Weights of a small mixture-of-experts language model, trained from scratch on English Wikipedia.
Size: 10 layers, width 128, vocabulary 2048.
Training: a variant of Muon for the experts, 575M tokens, 8773 steps.
Below are experts of layer 4 (counted from 0) of a mixture-of-experts language model. Rows are named router (the router's row for the expert), gate (a neuron's input weights, with its number), up (a neuron's input weights, with its number), down (a neuron's output weights, with its number) and show model dimensions 0-63. Each number is 500 + 50 x the weight over its row's rms, rounded and kept within 0 to 999. Numbers have three digits each.
After each expert's rows: "comes before" lists some tokens at least twice as common just after its tokens as in all text. This comes from a sample of Wikipedia text that the model never trained on. Tokens count by the router's weight.

# expert 10
router:558494455601484406442612538489529511430522418498499439527551466488570475460458635487458550628370477490472424473576455447525471444480534482427547451525494508520419494431530549534567511474477489
gate0:564517517495445474502541554470532483485412499395558550524432484455527461524519486423574528520506517591541450546572415500472566452396445413568495421530447445474470518496481533381467491433537481
up0:549506499595471527485429469474492458505544448496545485507432485507489428552480431445420495457501504549541460561463465628544503473407543447425480513579548534552427499471449496486440502525555451
down0:512491544557529462448498487543543487427494511474488545525545453517583470471585444518414480521429492440537551554514537532530554437516471471533490445410465498477425417566512524542521510465605502
gate1:533495536483513511429542433534509526476575449548476550471549422523540479464505571480515562502443463432479507593508567442556472430532465505579496538455622523464472523540574484485472519542459495
up1:442599489490445542560537538498489532503419500426470446475481435506621463585533455494502516580481533432412529495625495558475492429494476453464500493581581501502525484452432431503394469433511415
down1:613498552561468562441427398485476578561478552496527461555528510475518532567427580493526593419510500538515505601382457514557424464476579457478594472496547483516496519477577457582480560479609579
gate2:542550502540466492561425463530470520472511479488541496496612516581454576517572486558470491472457507521525480513558519493475538487546523529523483445529537526537538443506455575470568518504510517
up2:482471563576543571555316474498444533432521554552494467460500499471427500523513414521526499558518543440547412519499495459442507499523456445545497476530522469559527438548495589510504480538501502
down2:494491471471450398534586519522541452483482488423390464486617505605458464402509476488387557495483539590503562429546501437498419559498525450509441483486541585468441570521533552433418526502555453
gate3:429481525521494485543493439487553399373488438500539554442481436583498542439392532444446422533533465522550503508463403476578456588469572456383583460518416454501456501532551469490535464543457492
up3:520547479480579509542486496517507462504464451495558584515437477529444525527419520477475440429488411515537506500553445445546457479512581460504453469494437573438589422509588552458634481481412517
down3:511521493444424549481495485549567516537505532438568485517469560567383422476564453524543470498564488520454503374497539396563510450411489512465457518515474458534494443512502500551433545431476541
gate4:580532559552581507499582363552474465522487421505473368558465517461519502482409518464458477547457487559502532545445503514619468402400428493459526474482517533503556520482519451542588550470463438
up4:576497477504461432473570548613487467511385514437522495467469512533486486420526493507460531439543440506535454529533503565461513450598396587519480518519507552512500469575381450528485538403508617
down4:561417417492390446559494406625537532518493458515556585480423484459558590593465490409524542603444574570505531510423531541525516427485465513560589451470445491549549566467516506544524551402436523
gate5:510460427509556556495461377544477458472434446514526544477470519452448561534469458453510569572378533420492483536490564565553514430553552471406524475507505498512490559458554452493495531572504467
up5:544522484371578454474441545390445554405447486505565495525458525551457544465535459528504494510553468516497505460452447572507384528479481507489524620372446492440480490459486523490505519467488506
down5:450484503495521552471428463399504420515446454571512491491475489529440530546445530575504504599469509426452542496528525582448510463497466551495466492468396421458441492563452508461505414536479568
gate6:530424450525507486566438442435540556395566478478477477511458495426510538528413554526605402506517478527489558508476579488476490534507538495487457546470503540499468437574586493493464521534586497
up6:437453527452569614382431484521472526634482476527562474584518572561530556518466377472461503484494571493522504477503493516533421463509547563459485528499579583606549533457483508550438497541429461
down6:504360499369525493436536543511463412479435538468533444499584535492569490529587424430509549517488560449461533570513485528433474483530522521554480435496468586434593467489556547510479577449483492
gate7:551415501588459503460520464545475537557460418519480482530413542476506520465547519450517513586610516560498569492522512442480383473526499470503484448501500417548540487516484447445437438507576488
up7:447521538468433503554429477507547374459586502457455542486450491542450454476489417457483487467463456473454461410440428526499487524511473585563455481509579560458493469481385514525465482507510467
down7:555561490497516517446558450532501489499454532464526509489486523434506484553444521496488498572535469476469534490509428592537460556558529504495504584568611537526485469510471508479524455442480553
gate8:516540607442506441453480539571539485511474524464622473541579443541485507451419431442423512540580500501524565565447544427511478501465534534486441525494550509522516525424555526512431638521494426
up8:465495464599518463580528496564506455546479447524542486450432482418469507517515479497471423496563485472449456487506467469605528546432526470466523501504471557548501465528439451466437470449395549
down8:508536409568452452458456533359527546496417559540557511498543542487430485500508519438530528496552486503549386513452414568539490463381482486509511457499493532560464455470494542465437511441423516
gate9:541501479526429453427527472471461493462615504461495477538498417453594472510565462509455408492488575476448615470518459485447438482475365535462483522488530438444464489516581520526557409425434431
up9:456497501475446515527471491492388492458469453537542522555500536534462506471528506465404544534510476474453370487588476522505438513459454497484417606451543492619508509467508497459443527552580506
down9:540515508519523505518559566524484507505448465444501545493496567464550461456455518470477469486506497492569473561455467542557547521470450582524603498456560418659572500441491456420503486493412447
comes before: " ", " the", " first", " f", " re", " st"

# expert 5
router:595484453567535438488534602511512373495546539406495410479582523537585469477399583511512608606446448542542465501461512471437454444505530520472482445478520413535488548518521535537582585516515447
gate0:447477528460484454591509404424483520491490590543507514510453469422543537478488478498580585486534527452504492456461495562439454450533534432454439493632554437492490491602471434520536498503513557
up0:415518502489514495571490419530395548615501623505490456576555502539560537562469508461556457465447449439496531471475541544535535431544478587443462425474474443417523498528526499509577470385533525
down0:442442526621429528589498439531505523474523517544593528497475514478546536502496531450608476479471483465406549497528480481504593506535630472427433504498473513550528497477477480520561593445435581
gate1:577557444569600561435490525555551561521509555416543430511488490444494605499501519589408530480534470520524619485498469582477500516573448485540529510464520511561478440532521485486536568448484465
up1:395570516485430474488441492476464574516427418474486615463565522541466495468518489593457434536521503468428480473526615501415540524502494480483504551491503569589475456500546539372590462519513609
down1:527517494536565440564507527533528543362378451566553510572519484581547515375539539394421503493582489508456469542481482542464481528569526523472399518446542462576501511531529449507504561525531535
gate2:585465547495505509489530556453497431437477495565459521578597485581511548456504470427526509455499530495502464440634506544476505463491453464540471522446404544412528634558532459465555478512514529
up2:414569565603507404509532537409568456425491453509559549442488509530483527473503415529553541481470470400539487511524535503540554468458433440447490592542567528393483466595574557506474459569536466
down2:460576472534483536417436507556517483521621438431463503539508520484410410495566511562451588433515532539485486466506488470535450461423452505530468488387498586555525517482561458507577512503473502
gate3:508542486389566564560496526478414446377465487593469452462441495553456573451500425536496552436506575507537381445424517485562444508504502543404573504536461542542488532484530535526556446524496503
up3:514585517519478453536465612472416478422524401582541525507428484512463489553471504462424446548487535412539443460460638466495541489547473484512613534549517549543512501510506586495460459549522514
down3:451469518436568557478541517554552562556501503471497534512491516457473439413549514568560538479443603581543441418516522544537477507485421538582433453368601508510507413442464446500427426522491525
gate4:534437460505506557493548500539498502648452441459475572509468518581472481556527539401523565630419470529509459473479511413519551568501482453488563422447434563430534483428524506479510505489422499
up4:512502413412557497474541425488449524440460504507503579379497572438542519545569500517460486512588517445477458424515567486531488565555541416497566538574488510612532422466456506504550507436513480
down4:494552555414599464495574468520571495538458465499453460484526504435554431578476516494565438510563484504418477523507612505563408510377547497456502558466505494504512444503469514471486474540490453
gate5:460452456568623449531532416529454505525455480511525536502511582458519527493483454548478529573450487418488466494500423469458472501556520504404498386454459402582544557532529546387508501489479553
up5:504520502520520393528467449516514476545380493458531563449494533518346469570448516430492482543548540528456489463403453536547447496466431467485527536469415485606436569568454526560424492500544541
down5:445460522420576526514625452527406482470487458513447492383449430488454573546518469495516463534442504460454507512472410477606485532392487468461595470493461559455475646515460553441510521442510555
gate6:495511449563506472560527542592504506563422484406476557568525419472520539480493551571521466485545483479536422575538483523512466536604529444410508488419451464475551565509459450589532530455523486
up6:556561509530528532463507468499479472498477518445412542573566517599517556481497460470556560494555504503452534546395547551506476483584580484482599528503527455505510568579531462567431551443438486
down6:518500589473535464521531527529509429485514573476441447398440549552498580437505437526491513475568404500428570532472509474489447536602400452478445538453489551565487552612419556512573449445535480
gate7:500534476424536561532498448549447417477503464482547634506495474507493523456451507510538553426503493493507461509555545604491447444494467521500603482561657489512443459570474546536542531586518444
up7:521542482484551446472372501517522543510430419398487497505419416480509469443554552521440429417491491531481513536469533573521459455584477460489515485594589456563499536533510505376546531544439516
down7:474558563504492452425555469540586548585447455427466474462497516495471473532513456511474417504483447490524537499402526486461478519505387572526461499540594521536463481616448421473491469468584555
gate8:493525514523429418560544507454523474535477527462476490612520499480509444434431591516473491481497417450559629505505531523555517477528500551571583513446498530594489556486586554552412506492532370
up8:559458420573503522571435585488426550600508451383520582402466440419546530539581435551484440533507516475416473413515544454491491374512502486486490533554532512548453442456447460545495496408485587
down8:493538531465502376630504571544518515466474494446478516493546508541511561553527560520447506579480444504527542468618466431490526467395463516462394546424517557445481489511545462483506522423452546
gate9:393514526480527474518445604502466589431448550470401498562557517533498502528527576461564576535475565480497496523525507486558492549453506574560474430456567470436496512498478521447527393462411471
up9:597492477515397484496528476529519506585509418523543411501498575469551462428471549514503528576614487530558455423463399528502496505545444509433517550516468483560421419453605508485510564484536404
down9:404464504507554409445474639464490530491553473417539537481518450444597547501527541441559502412548569596431463505521455482478553527512513538461493513445459468461581498480475521545408591605451447
comes before: " |", ".", ";", "%", "th", "°"

# expert 4
router:546559481556471440460547594484549553393452539430520472476596526475555498458433587506432512601417565527405487519544450440476490476462493533503564480513510490572490566462453470537526584549611469
gate0:537517564516579511511581505433499446549451466389513550494578472544559579522484529475546455468455549504411497584533443447482424459582511565531375497570463487439474354442551491415512511492563521
up0:431457446481478549479489436487510580552598512459506452563454491440544423500558498463524588509555605509574578451435422493548464559491469454448507509443504541492586559577502423558429502427433406
down0:554461495452466497395449525558397524489623423499503484477513471505568537570495447517539549455473509528444478534515455541528396506461395459436492445485412463566522606567527484500491473516453427
gate1:443485602464464503503538629487547456406461436416516501461531515580582554501487481493528553450597476549549576520436464511484472579512609494601427468469478566470535524521493478475480497512504539
up1:444453476525530472499509583616541548502580661503468456557449544461579432482483462519553573511549472480464547458483481436531595555543448500560515574498483426476510506536546542449549464489476446
down1:473603498499503529513512605485500548469545583553515432544490421550499421543490494459479498553441452563506555370513493509513503542468455506489557589500500487482510499524571473484517514564449465
gate2:456468507550536541480546555590574382519444466465447594472580449440514508416485504487605520484467440574479482414535453627452473445449566503501571494461455480455413558445459532484486506563505580
up2:510547578558468574509501492542510548522502505464630568559481489461500527511455565521498497512528521435561459618537464468580484579478574490514509643536490509437490444459490494493530523488507444
down2:545507503510453498520453367628423467539558462461452542498468536443519454567567528592425520507560518476588524559521438439422565553468546523577573514452552521575519461422505546598560621479442467
gate3:452612364444597514555494535467520432536436453551526485480489421536514465425522478553497468455405549476493520469492569470562494447459512468538529522513468617539473467534461459564460598464519539
up3:517516455547626535546482555536552403531451539464452511533532555531573593479423612485536456470525488518487498459578547495496496452429495563435461458537504442562491457419524498518418467550558495
down3:535484456486636539562540505598544431553493454541463419489590455542464530540557461482573496540451519522482468465492550579601491560464473486490468410392557550525463522370483461492524456483468592
gate4:495586480493438480478560514499485525477503485398497504520494569462546471451466527515562488490509443454568481553532500510503509617491521495459484440365550480421479568601536620424567539553529387
up4:537533526560547507427471491535548557525457507552480477486487423488538402411513479539410480568512413578475479434497506482481621447480509516506482496415502440437487514470425455535424509335424555
down4:496456434467558546463435489503527525414525470543508555481535450531594529439507512578529468588483453551485522509519464529548480464442538533532504478537482462442504457525358428449515462500456454
gate5:492559460502489533485445563452495456425505461479517558486482439378479514444432578576508465580438510489502555507497387530553443493421461558477471501476446419491428434601510530556472431542540547
up5:568591585543490520553528453503504447422495425384401466521512393540400508411439479554577560531387541490446476477534400503428493542498520513448516535423501428506431566594496541537456356488542557
down5:521700550579463564489536471513515493492428486481465443518388488511437521502611386555513470502498527484415429471478492524411518534590456503505493467542455474493545587493449539491437476456522500
gate6:479504525550524430455517514414430490391485574455483526579533537481452424427481433507450559537526530520511550522475438572554501545543428589501426477415564584584498562479539583559531585483497515
up6:456509491482489485571545513478446545412473537488458489490399541604428484423567543444464505419560550436491488584457566514520453531529560526480574466463429455471500562526496555502532621542505425
down6:488495516483602543468515478437485434519609408538458580552457464540439445514553587489530506618573413462498406552447484561539501508568581447520513423509530469477553438531531519494550544440476390
gate7:539460532473552533410461543427607451482544542514469474499528452515443481545511565550502464595506477527498500525517534482442487470518402506422488536605476477561512494492443498427434511445443507
up7:558481526508527556478450509594468477429457501408480482549608458505486521500556532443548512492570434463445432468460510474568503461442422468493539470517407466535430564547456480527507561448469493
down7:489511586525541553555499544507502372557510491473534467502582459526476453477459549571521531517563568435347494495520533465535548493435468424518561402493403540473470441559505497512494571529468567
gate8:535429445454440508610509492492484418429574479414631564459478428517549443557501612608552449581414531551466475520512471527553463522503549551533580565527418494536519509505565552537490472558524470
up8:548578403485453466459579582544514590508485494446554498470580455559572600493468536487484503664501516562557486479599451481617449481463499501453581496537460484581558558518399584470532494472532420
down8:491548437525469428505581610528591546515453489449532473402532454545528572528509532459438586624526478557478480477561579494549523530388482471505505585542461527659484541469515511522453463482504411
gate9:542451452517422438501573492552509453540476402503484426537491496515582462506490503511547482498485536427502512441497505451459533478484516516428520443411490423519536458450525531519424484487570469
up9:514586436446403525487481512498517601473450493455537514477442455428467543513432544518460526552419507480518498527513466514535474577466409573406492464613459545564369487544515571419574529428528467
down9:488593572582423545422525449503465512465462518567425526601501561487473506422474564417581562475457516488515518482489517409507541425459546541498525484485393495501539433494611525459427474482495501
comes before: " ", "\n", " 1", " 0", " the", " and"

# expert 2
router:642545461455538466503553591562544528479481480505586449440481474521561567447445580562480640551435596563474457558442436454445430472449486551514462555536473410515428536531443522496520523458564424
gate0:541524467447496438668467456619477510415508575503570499429514435433571535442605484538457488483495504482467503529426435527471580409452519433511541440555509490527484436525560476571497553440541454
up0:580511549498454514503506548533426529449556572533575439505472529570553555451598549546509409470479523549453576591468514591550532439483472570408474483547487591508485445420491500494515516439562493
down0:492457545557339475462457528590382517516521511456512459510471453487521509522581487399514497470439464507458461539498467534505552582499443473478600505574405409529421515530538461564451454480476526
gate1:507530566500476491511482527532410531480470455471448542426488500675615603500459463536462533505477516475490603560539517543467533443550464551494555404465492424523498520603487470443452514444550371
up1:432460455488422443528498460554430523473443557463449511486558481510501523418466477590415570398426493422481586521547454447520571464433491504478475486503504411513514490537536470480483519514523447
down1:513488474487517499539459500507504484559542455522504468470483511432562510530507556520439553455452617465461514498626479551614556389441503486545465491591555499480447456512577506506464515577483401
gate2:479466469505611542436483529594486525501472393520472550438498364473467527508416451439554563507415461562399523485484452447546468475465543448489597497475491512553513493615592534508493467522513481
up2:487476507533492511527465524501460452430475487458526522432430519425416484579451554600455515582583493460612369541511526508538530463539497491468452482464544482463457428537509513543544546613426560
down2:506586481520539485500501439511483554460582506472443576501547504476403492511604613474440549509450451433506537487572355501478424451390569509498533436491533501484555482447439561528589491472524516
gate3:431538452463536483519490472487530491499494505531544537414430428507497531523531453575472413522507545582489557494567535553557533617483476445604479580421466449644525482519488519506519507493480419
up3:441435588494463474551523519570474540562483481498532545542526520413524476490489472460577477449496550534480457558526468489407450473438548461434493485523464516519547603454612425617400471529500443
down3:583465568489501561514479552530532522471455466518489430510558467462578527499491413581493564453477478527581536532518432530503534477548548523469522486432591510426430462474445564517511516560528577
gate4:582501487443543556484518468521459526502496576482490540415564554492461602547394458527546480553581487571477524578602530395600580559491476484482476454507586511519624445534496524627498570509534454
up4:461510537437507446473475465549499546429505531672604515519518480530506472448467465503485438502482540528468498556548493531560429437367642550456549540508603491516533563528390568543445473525449526
down4:548475621445486532587496488500519522571462563572501457598411468480448429373474451514514470435463473436488473526448492524521491492478533535549558516521522512523394591512484497488465505511430468
gate5:494502483524477499563507474564507533457482463454466574457418463538385485489503521433513524514476518474591407517501423440404542558499564465411509475421353548535410560527546488472480531633472461
up5:515453471532617450507486562476544539441515478491510495355444499497482413549604505413507539492429440544451433432541334447567448516480504554478507506474464493494515549466483484452534463492412468
down5:541553597485489529547442556507535466458517529437493496490441478463402463523546477415520503550477529455462400379553483528455471424480491544471468559464532485491494468505548492567546516483513496
gate6:510531557540466442498521500483536561393500502570501541523497455442602566527504523530470496511592452541450444446517534532482414559479501509455522477529460590367532501447618477479505439477475504
up6:430526492488463544527465568451562528415551552518504444525568530487474458449599445509481489462502573481447508525526455568494466486517435569534509488449574481424533501457398570500547494578563412
down6:473496494442533500501462492502445387446571602507525430426437527482469516515548550492551554552459481426507471473532440475528599494487535497565423463533467440461559533514450541579444455526552501
gate7:470493487404522505495518424530471536541540386472492589427542402537558470507530589536569501514479468418448430462526594461474481449466497517485471515463551515549506500510436500491570493462529468
up7:534524515420524458460525421495542531594525474496500546512496444526519469577437550559545449439466510376526542521593480485489472508455467537489527421650617388570539495536398459601516499484513526
down7:481555478529510424553489525494585452501568506568476529489496439497552481495448551556514467464544529441455548514555490473523548494463462537505555483445464440438555471536466487543520457491587518
gate8:539468450526528582535529563523511448479517482540505515475440525596622491444406466511522498496419520500490466453492576526574490548568509530472525456320588533443481432516508444596475519434605518
up8:566523488488388417582565537481469495484431452448486517606625397409417522565569515541423502535451478452567508462441536534526483517489437474504488582561517512570452515422397548474523468493592429
down8:618496461494429502538584510504520567447528378533524557482599513478555524504598508502345580487499468487567576401513612559568471457408400546547558491547476518523447493467471532458365471523510467
gate9:512461508563428608588416445487510473479556527533518513570528479454560537457426495540512493528572534395498471415587509545515474474439551388521403516527503456535505479567517556482436480458567496
up9:586452469566522535545525448478508445466530484544481511518497561521467479525497535494533536524512436450477455524603484499446455565505497515468392521545461500493467459509578479506399515559472476
down9:413605483465497463565449495548484463471571448414537380496497540491497499477473504476480446456501590465474513506403516501461520428525472538494390516433497504532518474487506452415486585591453349
comes before: "\n", "|", "-", " The", " |", " He"

# expert 12
router:550476470597466447545624536504527552442538381483514530508549503538558503400435601566497517532435444619541493505448435447452533436475521552521496479551462455578404602430460540521518551495524494
gate1:472489473530521556583455486397456526476511528478498547543527604520516515526467471511463481545443549406443467555543495495619413536569491492490464481483512520572544471454548598523536486473561493
up1:467503510456554505509462402482500549560549496426418398469541407445482547474587513548465374548427568482513389451517540592511536627472485433531521469486526443513518440435543520503448496515477504
down1:535515533438482534453597599549406496556403464458420537573474533467475578512452446439483516516571503491473445547562540604473403480625445480572464535540602373486468508558494450521523548501485571
gate2:475544530442500488513596519440515388507449415513564450433521501460486407466472436500466490455468444508630571549537458589462579503467570491473473470481521489506500510454502488528458614537532484
up2:484519449555522491598424498533597546569518477525471612481405480488621481459477572500497478535473515427523448464504559367508473462512598540516490477595474574542515474498449493472500460489423528
down2:582495477536609466441462553490466511444485516442481481481499515473495510537452590489509610460452524504437416466509495427536571623578525441464448513464510607555476510455521553529543473473447500
gate3:485538479524532439570422447570525378550535480560521498497504462506580532472522578523605553499486512467527581475461405509551450512501559544575450502502415545488456592552457541563406527473464509
up3:432485378479452416457568465492516558541545543516523476467410379512468411569507448471537557458543530589581523586463585442471543417463534433471498465549521540583508490477484504410583489506457492
down3:525556595510521577489421497476566561516495512508495396474502548457449484553583441530529437569466457527555463484561544570509521525413466508463562473447501526527428505460470498582407555478548487
gate4:541537433480562531549535505508424433415493597532575557407480472504438477548491515481500490588355493510456452484464487517464532479455471517486502554468474441484602573535496559516524485386493504
up4:508489487514498521575581482500548552467490471481571491501434489533448506532401507501534572476510567535532535589482485543680464499431538526452466547475466572475497581497444475444466554522400556
down4:486597550476473467492584502511507537442448500562496512456508533573450537465411419495595530517483584594401504485419484522512511491461470462469517556549489516408413562497537562536528544494441498
gate5:547518513547490480585517491539541474402471445508536527471568506498461500515478472549475497422437508479414508487504492420431438563547462487450498349568470517501490509496448548533522526566502561
up5:487553530491544516525457419534590443422477453534453510496486501493410457487452512530446514447495485555424414529496509476563472443563481587469540572617394506586539561549533545470505450519500434
down5:459613528522578552464513389463524426450507412553551485518417467475443566448493515528504420600544573549403438509487523492570427449568464522474442474395510524491533507515621526457476514493551538
gate6:483468556572554579521439530452392543471431499487456559483608509391483548510511367478532497444545523450536542444507498530510455537518515471628462407538561532489491497521476543463515407531479585
up6:545447516493500527491450516512527508528522541510590524506520476500495388545502500424497523524538479464464429550518452543575488438476569539501550550495491503440533487541555463466504474434611464
down6:527464490541430469490525468502453543528485518546582493530491549330511526493545487471539611524466493388457470549422497557405511527515532461514473516369451491404504473498444514495574505499488432
gate7:541535538592476581494525455498407541548407576552545447565445518491486489498470493465426461459472547457524484538438554559510543566500454468529449531502520560489505515481495511521541617481425486
up7:504435517454434455500524418555457458543567480481456482495512514428575531494476518474479554438521419471335467491502486459556426487614586432543490483510535487615598493557577581527508429443534564
down7:510514394535513489467555496559552489637577438449480514429510493393545588524501489459507560558548489601526484482508525509492516517475596480526466575534475490533600581460524565516542492471588422
gate8:463477539497491553422528450426491482460412574502507562474498441572502575451514591447504465394420491532500541593430385593557497533534528491541562495462572428419490508518487458439458515502456461
up8:511360438487372540598509488522472561489487436541517485504573511504590574491596501567554532485643525506538546471508479520524552446457485511481472455566589494602430514461475420515503441579595495
down8:531542385555418437489500469558490507588602497489536510475543499481517572510550445507478510480552510527474480436529544524505576479446468483492430539558436483398498474542465474465490481543533564
gate9:498516568527446428439419500427565577486476574552471488482472469569516527542465499471541525576480538520499528552573493466481463467554517491480546546458531553567442505554444557522369622494459536
up9:566561575519490403514468477447495449513476485521506437397567499608439463557470434571489583469592486416519549454574524474444464473466495488499569640489490558476485500488495555485461541423600569
down9:517585469478487430513516504516472444491583415508471585496468453531521508471512509490458464457578548497444502449550453500489411555533431562536517548508522506466521601522437507484535485512434438
gate10:394452454561477501444441504508500531558443442415538522554511471534510513485446561492488525510545405534578544488561427520513525451477598493548441520498410512467516565439479420436441506435497532
up10:490461529615511512449449595621466506499450435516580464474590587482466483562480533548577478419517476499448491446625508525486535463515587513485467492478426535501540601445508499469518509517498499
down10:525499527562562492356452441547458484536437515413459407500422532520584573457508490551560382407482511538470561441444495540361473454509501435598436429461462462562506521468494540491502504533573509
comes before: " of", "s", ",", ".", " in", " and"

# expert 0
router:572526461581490415412589542520518513480543433476591501487503445511525487475412543615515566578429504529525479535473494534534433513508535511482547428546444505593485529490472521414547562538532430
gate1:563456494512562580444431516531548403420467457540471579459558495445500594516499503537467423532500542511493461419504523526559473584532565506593541440538506558475557493453506458542489565414511554
up1:474558522540523460510554498471529485533519445497462462485519491430495514534452607438403396473431431457510440458427451475626464549490450542528522463550424465418547541550501520477433549406593536
down1:399482410443447544499410483622513505467409484530519587468405410481416587581506568624455445523464475501528473492488471528598533529553577523551466535517397430460527459455489446472525542483491469
gate2:539522631536485569529575499573527471472498431400561503421489482456477529566522445557493490512460509595540489544548531491569535493475461411511606469553511484562493465454451462508457480511486456
up2:477505598587518483434461474542464447508488514439466544439575532490499504445479479625510618486466540437537532585442501523514665470565530459458479533483573537493582407526542551452486487451553445
down2:546524504575443588499526540486467476441518416538375607495510569488447483438481466576507534491417558573589573457525534451541504501485505460444515491476559521518475554456449500508573461482473564
gate3:510587550487612454513462446559536426448565431555475444489420485534470497523556532521449444479475427513554506455480480470566428506450544514534492489458513477412547510480388534514408472499483513
up3:495528479474477486535527482533563534492514469495519549451531552431551511411536449510490502558571492501531510419560586498434544458443466475497468494586561468491463370542540444513469527567544487
down3:498545468515548578443453434508613453455433580453447413460533495545486417510486500557529474486400437426515422483402556546485491561450499523452538480484495508503487468452433440534386511446609630
gate4:543466506474606541464477580511508536539574510495480462517432511521420522620399537485597594494520633495461552661535479514549494571506571535536497534484519500502514488441478487442535486489480409
up4:509452408577561434486476541468517430523431502607572517474476457504564482450412427509479548569522453434459508558379580579490437472514498484482432440528433498532453456542455528462522532538424500
down4:526484484468460558498459479486542571440444444526482498603490483460488441538549525523546518556525565549494519515465414511490581474545507515510559475538538473418503533339576540523489481447526465
gate5:473530528468574502497460522532524523517618539528501557477490491361441487535558543527491488469406586496409427513505421519552309448504514535486484466412496467556537531481464457474518495484489498
up5:458458499498568452570429494496534404473516530459504557473544509393489540512449530487507467449449553488444500484452539576573461574475458542484579540458491383546491641510561448481593491481498479
down5:449582528573545585454436444533525466467495571486532460458476550510396460593474532608488486537489618557530492397501555539545492483462454569431549539543438497521474533437494519463538537534436492
gate6:519534584532458559556476535426480532431523413515539474437517557425527525459476486493576421516543489566581547483516533457386482551543520477448489528417557499563481520533454563453570524599502514
up6:430497586500521550504516551433538447464494471438540442540508477478537611542381587427452479597527503456554499449524468523474482518506486483504506514379473445454516400517522505491441450491519459
down6:481463612474529498431486507467444470433461532504577504441528539433465479545584489481575510588482451522493412496599471545431657481516591401488491448483519531489512525481487500541444499532537562
gate7:572542502436436540480424521555429408559537418524475623417540524493517493521502496474478570447434529501544576485499532554530385478490507448493474427554507502575402388529508434467540479427602465
up7:452495535550491506434487528448523404448487513518479535434505597503550496391412498552531475449467453554513568488527449557530448541563467440494565492517486461535438495511488421559619484495579499
down7:535488477536495447464408465477462489508516544459428556514465593521428515479557443545535544466474501449526550478550411482539488466524468536452524416522463455516495490517525487544505472504567507
gate8:465598658632480535468454478497512461405462535522538540473506539504557538557499543446430489520651470471556481602453515498478498533448454484491475379489438462534522533512562514578515464587551471
up8:517471504447455494424617449595498462516553438536463448482531492536634477574460519481577556535457507459520533492554479512548654447514431480502511438447528545472427549424459505450492448516516460
down8:472536424497458470399550592524460544529510585505548427478530489541492467523480464537529511584469522506550543545505577560567509424376504456512567471461523582545430502475432548471397573493463506
gate9:521475500442582482465454482410510535463562430472531576559551441504526505481517512539435542561575561443522478536578485461518450535476455485441496460582453594565542455474508468577545510516432460
up9:496454490482506482419517525540495601555530569570527594526592604522453435514526507526429513460592517423463413513471523452544544601593474590479488533473514487520485507528469476508562550478481492
down9:529506450432507432519442485557556526545537460460511482516422626567398566511446452488498444432457531418425593448524549455462533499508468593518523475454505415630490447527494544529469506474496414
gate10:544479376515463501440428523486469433561466514553439515559484417568432571510555502533459537557496537488493592486504463533564501446426489434541500505498590445412533512547479561374498528517428517
up10:476530473467525460575564600562513472563517458513582482417448472541567486467519420467513486539533520614559524447520546484503521341563471578551476485550441635533576632500474485516595450520460504
down10:491537537488544473511483436520462509388506496561437445526593447449480471468466473453441487483490564573549517429421530507488547505535401463514479439530546539521520475514553548503467518560532462
comes before: "ed", " to", " the", " in", " a", " by"